python train.py --n_layer=12 --d_model=128 --experts_per_token=4 --activation="quick_gelu" --router_score="sigmoid" --balance_loss=0.00987 --balance_bias=false --norm_eps=1e-05 --optimizer="soap_variant" --beta1=0.95 --beta2=0.99 --batch_tokens=32768 --train_tokens=213700000 --dataset="wikipedia_en"
Below are experts of layer 5 (counted from 0) of a mixture-of-experts language model. Rows are named router (the router's row for the expert), up (a neuron's input weights, with its number) and show model dimensions 0-127. Each number is 500 + 25 x the weight over its row's rms, rounded and kept within 0 to 999. Numbers have three digits each.
After each expert's rows: "comes after" lists some tokens at least twice as common just before its tokens as in all text. This comes from a sample of Wikipedia text that the model never trained on. Tokens count by the router's weight.

# expert 198
router:475461514538515486494531479466539525473508490471533486503527514495485483516531536463496467538524520510526513522537483527532521477506477515498518463521455519540534533535484501535483531478528522528539521495522537482521536480494524481530494524470487466495497512521512535468524467518503530516525522465527470531480469526486465478468492463515469481467475494520520527525502536522511524476476
up0:532516513474530517510496501480504521492496504483463523490497481523498547506499481505441466528500434499539543432519510513481508504527491502522491529490470484508511470485476524519521464474494482543493472493531499511526479509511465497513543487510480497476491492522452537550498475515536507575498557516526471508522523493481502485477501481493536465488507516511525483530514501477496546513543
up1:462524505481460534477531495454499493514474563495520555476513508512490519487469504506521467511527482487518478545481529527532503455483463453476466538514515494520508478501446543497520487530495497494525460523428511454528460503516494519466497501534529529493499471479472497503478526517506505518506517519490532467549494531466507488522485505494487499510539480502495485540514498493531504503507
up2:483523497506476495467491452492491508478511489506476507515481496487479470458482461532488550494498520459493486478499534507489474500523483484482504520518571518524505475511482553497528533553471511526511496494503468521514468475487534505469482507525513433516506497491441481474484499471480503490499527529531501451502491538459496565514484479535501515489482497502489531517536500444515535498518
up3:497510484523432500477510533499449472579517498473511497492511497522500494517481511459501504532511439532512533513485510457543507472464498462500507489480501539527527490482517503521525532545514485511481485526525494471508496547504463516506472555475505518486496505476487482490500507504493534515496482516550498491461455472508467501487502530473565479483490523516494510504508487503534461522527
up4:498536499491525478487517504477462464529561532514511472496491479474506524531487471502504517483469488496541490528502515485507527504469513480479514512503501453565491482499480567502489508502497472522461477527516484474529510514488517518478498497494548495529523498542470517552457508502481490528509456518469534482483518533525538543510463453479517545495509484511514473503470507504436493509493
up5:481478496485474526509489503524522497475512527516520517485487514529534519510464513516527537512490510494552479490532484494451481504480497479493517536517536464528513481469525515492520557529463540516503495535470490505490547493453532538507496512503508543503519472494515486526485496508524521482511495516476531554512492499437497502514499527482569503482503530446441450506505524520514481504474
up6:510484470551528513534464522480529458507495532536444496493512471546519503514515477509550492476521496489516481545454542493514506499440463527521541471507506520537515557471526506529510515498488466497484490473474520487505472509500508486459482508464477549544531473491506487516475512485515499540477472473494504483523507557514500514533518492481501514481520468511507466500482475498500479494474
comes after: "\n", "ed", " at", " on", " It", " Website"

# expert 205
router:484458519530526479489536476468541524466508491471521479503528512507480477517536531464492460528515521507524516531532482526534526478500475527499517460514460517531532528537484492533480530468525521523535525502515536475520529478493523481533490527478477473487496522522514536469522468525506529511533525468535473530480466521481467476471493464511473488465474506526515526530496531526508514471478
up0:550468484489504486530521517503463495534502519487520468516469480511511509545465480485477477497525539472465530502546481557481494492520535504511527573497504518522508466510455513483472514502503486465499492449522468489501478512501480516494485482476433464514482526508503561500495526517506522523537463494526476492491498512515492472570480499528497501459516525509504496488505523477487511535510
up1:512529513475480528505469483508467512503499496513502510536507411538522494520527486474496488500510554487527480475467494527482480513484493522491483503509523486537490488493479521470498470517486461533465524514492514483491511505530475467501488497488557469512485470490450457499544441512499473528485572500463488473496456509499459492490478513515502517494456494504539501500508473559491513479493
up2:491469517490530483527514510512528508530500516510499488469498479478511520537529496497480503538436497473474487498480495533544505523492519459515488500476510509519539463500510476542488446483526476480492511500537492504511502469459518442474473491471530499461521546512551493472523439475512521545470504533539502465485513511493509531508484500501488492493505532484520524524515492448473484471551
up3:517511501531492471492538480497493539481529510496485530545470461476495512476464527509530492531477499465464539503515462483480475503452466494492512489500543557516499503491494517503457433509533512467487507501454522461493499536498522515471527474518481467503517510498445500522533502451463493475514473488522476474494499490490508507486503528539501497531450538460522469498514483503528530485489
up4:539531537526576481522524502512512478516516504499522498474497481442509505522519501525460505437513482469495527528539495502501509511521456484494519474477514468524500454516464499510531484492475497478503514535487548500518459519522497502476506472514495512493502541458497503491471526468462468504510507523516509437465510481512482492503474495487488461490525515500461475513545473486509478449542
up5:555487493499497553479455511479518505524484514518525498499519527514557513492477486456510473540513458513520519470498453488480522463548479530496451455513525475489537524504497505522499498488476511510476522517532497543516506458519517475490495495496523496510489485514497471508489491457507430479516481539490477545515466572526511474494487474483483523511528507474472486526522471488493502513520
up6:469496525492516515503496493458449486545460493494476505439526464508509502537520481510497556518505527547512468525495503525534526504480474464481446496475481483516450518479524551470529507505513543491498525522482487506477490507525462513477525461482537518502475553466517531485490501509486507509551524489537504480558499508522496505487476503479516495504495506558484487513482520471493478512515
comes after: "\n", " was", ")", " is", " =", " zone"

# expert 63
router:480468518530522478496530489465530532475500505475514490493528519484475484515529532467509471524528521526538507527531486525530525489518477510492528475520470524530527527532483488531486527473520523533529549499520531478522531473488512478527486524466481467489490534532534541475531473517483532506530527467527476532476475526482469476470484477531472482463469462525525525524484528533504513474476
up0:537559523488516521467476493514466471509518519495535452486507537509491477469520501547526465486525520499486470484492490497493518510515472472491566533481543512484501505459490462465468502510497472497453499540508488486557517492559486486531532529499481492540500522476538488540507504495468493478512484469513511510527529502496544464491516527482486486530536527528513515470502517517504536510515
up1:506560519469535464524474481493508507529458493514510467476524540497505499509513502490489481495558483505498462522458465444457486483510498495528499547480531486512509450534507496471532452534510479487531518496523525508534504488480485493474511510520476501509525494491511471481470485426497472509477514517486469488524516501524531499527524503555479490525443465521492472492496477488488472527491
up2:526503547487486481519475468462462498477473552502500489459494508456522539522483525511471480490481504501505523473525563509498485494544508539509497505482530536477507493513491498487523518500498493522486489496528482497516472497497522486512516427476527532499477538470553539542503530460546472478459471511466515526483517509557513510514522553525506512491497521503484525508523478492530505476485
up3:485532520523459480516470504513458484478484526539500554538535472506487481464525518496506487508519501535502497519482501467437491550484521464498483489507487524519533483498502534479472489494531457454483458504484520474514484505481490492487508509495525495562472518534541515496505531503502457494490506480510519444471496495481478476506512535467510502446441482542516519484517521507479521534502
up4:482494494464523506513474524515479484510474501498491449491497433487479536520487482531519526453478483506507514471478505466436503477504501500470519529497484468531501500507487495530485494539511473486498471475519538496527467506457482491539456514465480534531528492476499502529472480486481467518542519568489540465505490495493473500501498491514473478546506523537515525479511530476452537477521
up5:525506499535519507484508502458482532507528561477471535520472475503507503491431492512525473545465507532496504537503555552493471479507481491541472508504525533516509471454487491463495509494490474458521483498488463529506478476493506451506479496531492526493500488527533464493518497488527509524524491479495507512455535519498488525498472514554525494538478481474530508486491491509478559483479
up6:547477452497474488559458495533500547524520492479474518475519559455503508544506495503528515540456486498494526519477486507486512520474495541487453493503523488467493505496545491524493505516507514485470484527486521522506472479512467524530469514509501535488478483479505490493481480456485476509505443524489531455508510494534512502501493483480525467506506457467525468457538511518523468468478
comes after: " ", "1", "2", "–", " (", "9"

# expert 19
router:472469515531526481501530484470530527475488489474513486484527526477474480522531533469516472541537520512528506525530481527530521474521479520478524475520471522522528530532479484531483527474523517531530520502524530477524532475485512475528484530474477468487497529529530531475532472518494531497532530469527473530475473529487467476466480475521470480475473483525528528533483531533517520475475
up0:572484516500489506506481506485538503538510542466427524461524500528474542478503466538487473470485492496476517501502521498499498502475509493497514484480502518507483506480535487531505466520482515496480458483528500489513539523504469509504460501514474528530527438454516544508509483516494495489513490547562532513454468510513468532506485520496487481487524519470499497481459541490477511466515
up1:522522513502538485446510487521510496517498503521482506544491524482521515537490493489509518502556454537490481517489508488482521519518526524505472452554505521456502498460511465504497529469526452474454497485500499477473507511512514494515446521474469512527528557492521480484527535475488502494535510526486466493507540491523529492448523497484440487485498499469509533498488549479497539517508
up2:513491500534499523503489472513463464529490524478485526505471442497479504522488501490507477453510559504502526523488502460501524513531552498500537460531524468509482499479520475520491481478493501510501511491471493499466506484486448455517478483492459473495484540497515493501531497445476484475496483580492488524571534498485520486511499504480505549499543505499488467498487512492515478492556
up3:510511527510426530489500504491436493499516489516480500503488480462460505515482530571527549489495511486504472508480472496499501487477493517526489472504510573476507495485524460508509471494519497496478517536504500503497510493526524499489514503498506468537490512528538497506510504512504489521559484460520525501528525517503533467516483531518459488479519507475526510584489467533469525515454
up4:509495495486512516470470453522516516514523486515494505516499535481516507529541531476485499505506480507499497526485495501501448535491519508534483476481536479495517494429485453497519494497522482533516473480488484471464436453514515492496513503501480530450532497500509471566484546473511501474505505469469546505532506528460531497444514547510515511467523488447517505486527508481475497504496
up5:519486523469498547488485534527513503488508503473487503499456501511519468517488487532494489496474489508477504496521529512456519475482488541518524523538545480507523500489503521494552497467526471503525499504456521476520542459497479538503482501541452469505566475518546534520499509480483510465516517511510498549475483485462549504504515525516518514511504495499457532464479465455514474517551
up6:473505475493507507540516502507483526485513484473489535519494457530495483485487484457514464454489470470560497497504478525512492497529505532505524530472489507486509476459512552502491468513511515538454540507493501456503468511469463547481523502551492498508487492514499544494491537541519502516501514503487499501542489486523520545483498499490533490487546497562536457511459501528454497520530
comes after: " |", "|", ":", " in", ";", "born"

# expert 183
router:454463515539514488494532475473538522472507481477528486505540517495484479514530538461492469535509518512524514517537486527533524484504477516496518468521458518540532530535483499533485528469523517528537530500506536485519536484496525481527493525474485467489499516522511534474520471520497533508530529466521469531477474527487471481467497460514471489475477478533515520525495536529508521444477
up0:500513464527511526510525456510486473521516480529493503456494492502507490469514478510480525486430468485472480516484436522521514484521483549506539520460549472539505544491496476445507504524510513542497530503475519470471492509471518469521555547507523522518506524538492499513448519503491474510491498469486480525506525516493504500524509537507540500517487519529536479473542514474504489499492
up1:507526507502483514546534520526473509544491519499489514479510500480469480500481524490506494477486502467528497504515520505484514543531544494522549536553512513550506510474508504482506486511474513505541497473521486523493443523520490529519476543411494554514487470524520542492462512538492495499520543465490513517515496509495503527533490503551514501483500478512467492466543497466537499481500
up2:481535564490484507486476534543497495469505504493465502470489529483449546503532551482481503482513516515503502500490506506503525459492542455503481521464553550462474544484501499490481478499477444481505523484512522464510503525503497499495522487518497479539508470486456436521515482487503518475516531516495516521471495474507481477515510475493511560475502500497449493495513523478478471471474
up3:520474486494493542509482531507499552483476515477511508494502454510544517528460511524505526484492557459504489465487523481469503495509526471475552526534482507532495519474503497442511485531440497503492517483496516503498516509521520500476457505489514493501558507497484505505523454485492482531475492498527476512523449527471511484540543552498516496529518496486520493472529537473526440507503
up4:467485511485546493482504495536490484507468498486485505461457504491532496481476521542509499513506495497542528542430504457551508506500480492491489494486515487563500522550484474510555474521475475509468527516458506520490507458484501507483483495454487502450486491512474494474511501488476510494510540524461502477543489521526513512493498527479497501484536527485493473513472496417502484530512
up5:493546480470496508509533484524533495491481491526517470451486470507510521520467452479504509504490533477506474534447507502518523475497483531513440493513479472571558458540483510505499520523506524500473504490533471509470522518495482536493464451527505521510483486486476508506516489489479497512507503485502480541499509518473549473466510524439464523498490499526461482508466531484496496515465
up6:492515486528522482498453466524524508507457500510509537488471477480458522490468533509494545536485486540489485500505483465475507528483470522509475513451533470506517488519481494534458509520452471518518478471515490470505474482496528471488515493525478524473498483510523546491420481518520474470436481480499514513549500461498496539482527482512512513487506484464481493519497511500554476520495
comes after: " of", " in", "'", " and", " to", " for"

# expert 181
router:454465519532522482491530472469533523470507480473525488493550514495480481512531530464496473534513520508524516521531485525529522485507480514491518470522465518540530528536483493528482525471522516526531536501521532482520533481487523484529491529474478470482493523524517534470520472522489530509527528470524474532474472527488468479472498457519469487474476474527519528525497530529514521442480
up0:544469512498501490488467500523561486501485543503522580513484519528498517460492491450484492464492529514492506508524493465455491497497473507551472550485509527516523513462493517514515480495505491528457507478526475515504453526487499527481528499430484520499521490491476493530498527525485470468556503487514532508519488481545506502527502498498504517536519469462481517513501532521514506457487
up1:498515523502507480517496470520434531511499537487532529468505502485508526488469501466512479539472498464494511519517520531506521538493525496508469528493495524502478452532464519433489511517505502497495511528512477493530520518452496503513515501515523501504513507494493504510517494484526476512437515493461539492546507509441487481572517498562460503507490471456532519504516485502521469551500
up2:485516541516525522483467453534491490501523505501518516508481506485470512507498518522476475485502461462478480522481504466499524524489511536493536540481525497473516476532514518526529490522489485478445539438468520509479500530527459564478515521471506456521472522537479529510483500518510514532478497498456466452504529505500483523522542492477503496524508513485498514529457483502511514538558
up3:500539473494502494465508483563489534510533521478475488513502491568496512474521533559499500484478519473514514521522529505515497474531501479532503485523482532491483517471521506473529537490483501530498476513497486452493523492511499516497498475514450448530509465454508443528511508552456501511509508507498449520504556510520485501526498488531504485503512488495490478491491531529520482572501
up4:491498606494511502521497503505501495456500517506531488513476514488538508484518495443543469478496442518515503480503540506479499531490483510490490486498525492460510478513431496517485477477484485520483524524523507480495483510502460552454504492499521502498482495516517478489474469538527460534475487519503524469494498443460514474507496540488508486458483519497518456483518490536490515475518
up5:502463515514497508529470526529515521513528465528546505501498486499544510514518457514499519504504515530514484543504480462476493470487502510516491547523538479517556508483500522509493485502484492511504498492545485499517477471454554517450514499514458485506529525530503520486519549468476499468499468458563487553514490452505523467511510490501464503530528504515528505513455449487499490519478
up6:508504535510515557506486486512481477473492490515514477507495474466475487455506469492485530496521469502509470464493493507505530493528518507479500540503539468502468560463534457494493501513483513503474411514506491491502517557509509508537500477514504493484496490476493460502535513521529497502530501525479479534515580496524548526503467529456510512521517478471528490533517502526510492534517
comes after: "'", " of", " to", " and", " is", " in"

# expert 182
router:456466515536520488492531473472535522468509481476525488503549516499482479515529536464497468533513520511521517520533482527527520482509479517494516470518461515541531528538485498532482529468524518529535532508515533481522534481493524478527494523474484467487494516528512537471519475522491531507530524469523470532473470527490465480474497466514470489474478474526515528526494531530510519442476
up0:540483495503487495449500483539476492541526518481485539497458458483502509528469461568450532470509526493471496506487470507534506488479531476501518498509485482491492485530500463477488501489510524469514522475509509524535493527508453504489502492525486538506472496537487468477487514483554509487528528468526506466551511507503509513468490486492485465453460479509527513463474499485545478450521
up1:541557503510470470488528490496505480542483464544519543498499493468519509476478450514494489492496481555460461505471480479495473501513536471527473502522516521502495504514488512484524474508509489471496521472509529490502485475503503512504466525499496483519494495508499483480486494474488452506464517523449542476462525511492496476541468580501535500524525511497475530462535478464526528509451
up2:512511503551490497569548481452508508500492492548520475507508504520458526478505513531499510488526475495478514520463507517489533515468470463476466495512577485532472484517541498502501497528500491497466468511542503487470494529453460478518541468469507507528513498507519470501492539518516516503469507523488540502502491503518539487569532500506518538534477478503499521502518470495476482499492
up3:502501498485549517494489522489492451503529515519454511487493468476510501497471492495481512508476518514500487494532489469511518510502493459482493538479543523487490467474492487548515461502484489490458495525519478533432489481499518512509523510459479502485506513518527440495524489492558521475470526431530515483520495526520534512492482520554474502495497467547496490456500488436466497498531
up4:511518523521528508493509529456459517488484496577448478503495478471488492553543513540506536520496492479500543470502485522522498488493487480511538514469491496564498504468473479526493516501494488452495530487514494498529509484473499510532520487514484478502469533496520521520446502531509540515453500534525516479500516512519459497484532500453499485519512502506494453502525450529525533482531
up5:466497490479452508512518476487463500505482556520511521509509491501474506462529529507507498498501515491496446430487494498487527530526496506517506558511497477543507504470495506497469522511486509502466495518502518498500475502512494553564486507518456486492464549484508506500500486513492494511497465479489484552477540533509506461488463488522544542563467530518468462502472503509509455506520
up6:532517510522525481504472518516483519514470475473521503544536492504504481517471463515536509505529508518509468466511495538492457514456483429442480494502492487477486526514503525484516505472481504513457512536514483477487470491496460510502479474506518458510525547511491439518511520538479498469497491506492502493555469495516481521509495522532489497439498525497511516540471479535488435502481
comes after: "'", " of", " in", " to", " and", " for"

# expert 36
router:480469522529523480497529483463528529475493495474515486484530524480474482515530531468513474520528522522535503525531484527528523478519478522482522475516471523526526527531478488532484530474521530530528533493550529479524530480490510473530495526472478468484493531528529535472532475538483528495533526470527476530474475526496471474469478476533470481477472480526525526524484527533517519477475
up0:509508463498476505467516502495461508537514515553523530472525499527494495520452508488465506533494519476497492514492453508421502489491455518490500541523540531504486510467503477499537479440492487470529502514491473544508509475453490468477511473540537497499528489520508537469472525506528503531552511475484474463527488506486531505516526528494528508506466478489515475474469517511510483471507
up1:538512485483466484526496477503514538500544486444504539509487500522478532500532505508452526484503500476472486524505458492523522519526486501543480471528505481473474427505509478491524499486502497462501499487508418508506517460518522485514498505515520534504548497501553528525484498502503466519488503516470508514499513544513535519484471502462507457536481540476451475507520494525488528491474
up2:514503513519467505481487513483430510519502484527500515530517481482481503515537472511466494511505457478497509487499516511470492463490499547559521471497554511477490474475504491515508516522486447512546481500511512487445496531524498476508476499487483466524511520500524470496483452487430470513493483505481467507529537512469544518482518478504475496510500520468569526460517486508542512484471
up3:566503542468491456532484521475471504543531461506528518518546515497498500520506485519500507530500487441506515484488514486485504454479554479495460519501504560494503509483536520502511494468465545497472497477501475476503487471468489492470499461521499516491522547494474457520503493527529488517509472509488502469488509512485494528557518488482475513449519485488512448485509502516482479445500
up4:510503473460510488460498500493525502528502486508446527496482482470489542537492499554508507536489527522479533505512509545492504503506499479504480493509504471472503499499446521419464510530450500507486518429524508525499439519493519513479505481523494518480546465439517466560485489466497477503492529515503547491516503508484513511494504520525514507476502466470476483478484499510515495510514
up5:511486499503541507514475579525493484501513501474546475515566505486507465460480465544492472489508537489506501527474521494521484483522523507502497520481521490523490502553517482494521483499514507452497494464502482444500494564541491494554449488496499516549475507540496491472493531504483484491501489540496528507506498485527493507557515521567501522486488491511505486479506504527513471491481
up6:544517521503422492522474512494472467505495509483500491509498504490511525505546518483539501548476518483518528504525481518495516483486527490479502462489490498493494489511538488485511456488480512476450476504485448519518503492526482510427483523480499542498538557490447513483584500549498506508468472496549506506505502488487485494541490515520535495485492504511491490474499530470471527499486
comes after: " |", "|", ",", "0", " and", "9"

# expert 33
router:479470515529525480501530484476530533474499492475519486488528533486476480519529533468505474526523522521535503524531486527529530479518477515484524473521470523530528527533478488530486528473524523532529542502532530477524531477490511476527490526468480468487504523531534537474533471543495528498530529467526477531476474530488468478468485476526470482474472476523525526528487528533512525478476
up0:512477512501481495494451511483497473557474491485500488501525530500528516519469443518524537522501450513447515493487508537490488447477540524475511445504502493517530468474493468489478481482480474450517476451487468526507447470487494506520525526525460496485491552509489489495517442495480474473502523499505500490528553525504504495485520502504533508531527511480505502487484507459500498460524
up1:539549468436512463477533494471468538473487509510451511518502495487519484520490493500472489524495460475525512454519461519522522504524518464505484514537543528465491469483503521444483507487522458494481475505503474528495484492512486467454455555500485491513501520524465432501493490499498486512458511551523519515521511461497530504510495500491499487511504493463498482511466517486535479491487
up2:491452524488527513500498515506472511517489454487517523507532511555554549496510508473478495507500495513453483511485528545452479534522500489514500495495484504480512499474444488511505470524468516507463503512469424507509487531506474508512487510502497538531477505459439480529492492474509452516517484529498494539487491510463528516500480472499484500504541504525457500491493522495483565541511
up3:454533521506455496507520518520490519486532514454506472524459508474468504539474499549496538467489509558543513491482508483507517483494501512532528467466535536510481498499502531491465513516488472520479528540511513502503521515473524516477506493516443506519483482530487473454522451512507480476516474472540493468544509483531537501464503480524518505503489518485470506473455509502442514480518
up4:543517509462519507490486495517522537523481515504513490514503469472535550499490536518514516489494474505481502485489531488516499525523446504506462518477497498510491479510506544454497445516486501485474523549464536494540509549476487489471521495540480510463490524430529515484531477525519493497531486566508509455457487513505478502511492493497530494528484534514519498478468528497451465524489
up5:513505541500495546501496522492522479518484486539466498513471511557543537525502461462492514486513459499491482471532488489490482572506483494468512517481488521510524501510528503470484541571523494492501492490542479533519545490496488482507465497508481507483502507482484434479490477510490522489526470509459496503537548528482546496485495512521463482483517503540474460459481494501509474527482
up6:477514457500496529554460536503519475487497503499520505504549554493490510435521504515533495523525516449482484521505505533498500502518528517485517499508537510507459525478539491493536477468484521517512504516513512502507460519516509500477500519521512488503455502515516524546542451545551447459496499486487471524519526436489525491466518467476497498503475498489477463497502477499520480521537
comes after: " |", "2", " ", "|", "1", " ("

# expert 15
router:474470523528523480496529478473530525474505488475523485487529525483475482525527528469516473531524521522531516526530482526531527474515475521485522474523471526530528527533474483531488530474525514530529526493523529474524528477488514475528498531470478469482491529534529530476530471527492529503534530467529470529471474528479468477471480474524471479475469488532528526528483529532518509479475
up0:504502537481475524467477492478482495504522496495466505542505464474491475474495495478481449460514495513479541503503489498502495545507497462487474507493587503482522507487474500508486493505522497512504503486524542487507530451514452489475462507477499510485528474515515464499503520561487479521540456471483462455488562516545462491492536528489505527531529507487490510513547492512489502491468
up1:470528483501498491468507503578507500476486525511493426479481549463475497503542487484505523487486528523502481499486470536487505514504563490450461527534534510489517489509524516538474515519485517487485469519508495469488483515540508497473532484473504479537510477479485493488516473577546545491467508506518449527516502475520488486492501458502521501482524525524524515511514518507502490512516
up2:470478548496538503485472463468551485516532487545504472502511504491551460497506466461528526500517474547516536497464508474451505482478459498538473478472530462527516478502476507474457505473538488465471490489495487534492487490494479500491481523511481501500511495499539482505491496539514499514504506510493496464470457489483501488516463480512500493557482453541481488487539483450504529524507
up3:525532487489472543479490462527506510515537516543475473487520521514482519487453464516485493505497539494512504494484530477471492526489487494484517515441491541490459494507471487500568455505521476504513506509510479481503498477527494519499516518454500549503462490487482479457477439482506501490509475491543484524491551493502477486488486489518449481538491489479556504557516470539481501508509
up4:487468499472514524460514493504509478529511476550459567522485495536506442480470479537500535508516462506547488505491494524512467440495467509491480467514514515526471489499464497501468524500507464528555472507477427499515525513495506480519479535496534521530493479445494527502477483482497505497518485488486536476480500490475528482519523514512490486483491453471471481515528512515507467500491
up5:510504513491502521479514485541481500535511513498493506500469524493505564499493495483518507487522522463501549538471512503483523466488462519486514483505463507535486487518532546517530528533450485495497480511477487420511492509521468504492477512493533513500514543519486529489474507500493535545447511487441527527506535495496513568472518502466495469486534529515496494451518527497503469516525
up6:521564535491518494516511465536509484510472502524476482498492494511520487490501473475514464480477489473538472487509549438520515438513483532528485497514482516463518514467493540517523501484542505489502495543529506511507488483469472537474528518518514557492529512442477471487528500516496526511512477509511489483533485540463523526496492476462502448518490491479515455496465486532529492504474
comes after: " |", " in", ":", "|", ",", "0"

# expert 26
router:480469513530523477496530490467528530476492490473518483487529532476471478522530531468505472532525523511536501525532480529530524479519474516480523472524472523528528528532479485534482531473523523533529530501518530477523531475483505475529485524467479466490497535526526528475532473515481529511531524467526475533474473530486470474468483473522469481475473486525525526531483527532513525477472
up0:497472492476518523567511473538474498531483533487485484475500501497473512491476495516496457516484516504479514520463471498525519507525516511450524584471493510469538507488508501506452497555526519454490541522500532542472493507507503546511490473449526482512463527521492523463491509496490526501511495507462461526535509478507522550472508478528506505526532494521456505484486485517504505492486
up1:466535471515500491519510487538478496475485461488550543524507483501448477510481473542482489510467510453505483452555524498471511450510533518456505526520549486501516465504519483465507496482494500466467490504538500486489510508496506491468531505530523504543510485474462516535490512516544505494506553504489477496526494502524516476553480521467491500520496468471459496495463495480482456485476
up2:438524518509544525471485488527481542488517481544483461477495469521521498493507482526485486534509453495452516495531477465478489513487448506499523468505515518508469538501491504490502495556526504454448462535503504524504512504537520472469492489516530499488505476462488536472505478521539532520481497514497519565492533545532463508525521486495494503514476456494473498510518491502475474501489
up3:475519475486501484529458430529517499516520485472497458510488457480508510500520484504477511516518473505509514518456497483501500542490472447492498479484553538489492526467505483437518501498520454512500491458472478478513479510516494504522528516499487505483545493492503502520516546493496529498535492529505514517524464440493475524494465525527488473468452447521458480496526504485493556488513
up4:491536525485541509505486443522526480521497480469527475447496470492462467470485460499508527545524503515509515483511510514486483491481530544490482470504496459530505541536505464498488493503486519522490488520527472521488488491438506498491495486520457517465474502464502479528454527498513451489435501483504512485509497515513533436509492514505514498527452501502462502476504496514438496530511
up5:482494502496532526464501497521515523480496506485473486497456511515528491490532512480546520487508525509526500478483492504499467478514493481536443517486488467477487514487535509513495507536562516492483506487486523521532454524543546514496513513502558531500479494539463530509500505510489466471518490529513496537504527515538570516498505534475584507488479448510520497508495483471506531497538
up6:516462515476484483525478494497497464489506485526471508495525452542480444501510480527485509526496457503482495477488491452488509461489475514518541531504497482507567542516523519492448506481487493482479476506488510490545501507512497485460501510563535534459498454515474521529512476478472500521471524511527504494514484501489514477535534525483460477525483480493501542520556503539485497520462
comes after: " |", "|", " in", " In", " re", ";"

# expert 65
router:471469521529523482504531481461529528476508497477523488495529525484479482515531532467512474523531520521540505528530486526529529491517478519498526475517471521530526525533479488531485528474522526530529540494523530480523532477490510477525495525469479468486492530541544543475525474511484527496531526469527475531480475526489469475467484477532470487455472478522520527526488529534511512471476
up0:531536504496513466538490497493512510528521465497545512518507521482449498478482489547516486500466473493529512462476453465515498482525502503477517567508512486519497527516535535517531521552468486508483465517512523501525497488510536513472523493487492504512520448500486477494443475492500519476503499465481466452517463518503509477533462491495479487523474500508485480486522496492496571529446
up1:500578500475513504456515519499498498504477476457508502476508523506492525497511487497505524524484493494489513483495547534475535492491529502501526550531526478534486506512524477470524531514476521519523475481538461518487527488523548493472496490492482483542525517511443544493487533506526534455557525527514529495503533514516486508524555479520457511487500485501512511507529494506472470437478
up2:508515496502500549511474520566424514464499467502469511509506449509518520538520480483479492470513491513491542464517478491495545500541517444466535520513496473503469531531540488536543474504518493489459470493498552480493502496488477502494470505497497503505517544521482469493495530532464490523526487525467499498497471454540510488492476535471490477519504512525489484508499480519487481490537
up3:548494506530447488475521489492475532534533469489492526498477512539481497517538492501500500509479447466513496513507497517511520516498502441501538506489552547483483494536515480512521496505474498499466467503450458512494500544504480489500491515443510542491477488515527498503502499467489490533471528497516558513550477498459510472499497477521530487514453462477510491472520484468541483542517
up4:528494539470491500517492514481478509492520506506510537495470558483482477514493460485478501441498487504453511476518500511467500488545507505475528526515495484549512489480488543469493526499481511467510491502500536502510525501460544479494477456557505505500544506511475515523531437530454508511512506443474491472530524479476472545529522497511466496549535540497485483487520520515488496521504
up5:478498502517508532497538499509509504548511508456519519483493487498524456523503501475467488462478471484511505465462492508461471481531500447465518532486484461509510489501508472492487484530473493555436511519512494488477471500503545520516486449502543473503446506532488512551483514472516485488481484517457474547463510513556522500488494535531493509512469508481503521473499445512490502511496
up6:489470483480544519491515522513477495496522489543521547496545499486526449506512481539533509496521485504511499476510505493506488521495488535491495489498496535419516498516461536491483512488510526455522510518471431523520486505487504524534536530488510492460514479506478472470460501530520457490530494508547527461533461489491545478558506504538470478498477518512468484504506513496473483506480
comes after: " ", "1", "2", "9", "–", "0"

# expert 195
router:470460515540516487493531473470538521472508492477535485504531515498486482515533538461493467539518518512524515518539483531532519480505479516498520467518456517538536530533485497533482531474527516528537526495521536481521538481494524482532490524471486466494498515522511537468527469522505530508529527468526470534481470526488468480468496463517471487472475489522520525527497536528508521472478
up0:582539470479507503485517465492487494485512481462490497498500521468450468480471511494530497533537519506499485504494454470479503502470513556480502584477493512519528494495506492505506527522502502503504475505518496528521544488510545489461452477534484517515485511497537515508517521505515491484522490491502542503521452507525545531527490504481481509527537504465477536531506521530453475504513
up1:527505569448522489466519490516483513476500484532478493480515507488523478484496468509512470490511475486586505481513516515504516492530527488534457510525506488527487497480470507468479526540452478525475503514471467547496542486525539501503509524505530514496519530482483454489479512498522513508468531489505473508510502515508495498486457523475523521487507521472524502491502512517538507549417
up2:490525526440470497522488519488524479493481527514460534484474514476456540490509465497475519493501505495471493464500535506527545477515508470512420469478511491506499486459537496518489503513527501507503452516526539510466500498486544494480539529467485510481487485447496536471486492560504482473497498568483480498521495498480510509495517501529463497499489516469497516503527500487551457483495
up3:485466514545525486439474504531504514484510511506499474476505503489483468492499507540515452500498533482494500506483489498506474468525513504515531533495517537473473498487460503483522491543493502485512461511488471456547483469493476557505449495485467525536557498513518487496484527486535550454474508474510520519500517504536513482487490489504559485531493513468532486475493479451466486483542
up4:457532499532521490500457508447480513505522487493477508540501535511474492479461493487539504487489485473477523497434483502474484515484479483461489471505541543527512501506464554552482520468476568497491485500500462531487498475491511503499537548493512488484487445471486512483478519484498450486555475501510534501509524494507531481499550520502483482524533477488477502507488516479505498491475
up5:499477473532531536513512523468505468503502494511505501483460492447497507481492517509528507487506487478504512502416459522527478534554550535491514517495534529516513516511501508519501484456508495487517518500509505538521484514474474524461475462505502488519522469481503511558497508484513500475479451473533504523459567493469514486481485517472541496495476466519526474483478511455489522538521
up6:485516500498464530546505534537524497468498486534490457476467510523520537494496439515549497515486458516509486492481510494516512496511498515501500491455502455516522530482538506524450530452508494521485487478522469486535499492497519487491535489512480460520485493471516519527458495546496490503518460453494477477569489511501500523530496425530491492499533538474476503500510508483514487529521
comes after: "\n", " at", "ed", " was", "'", " on"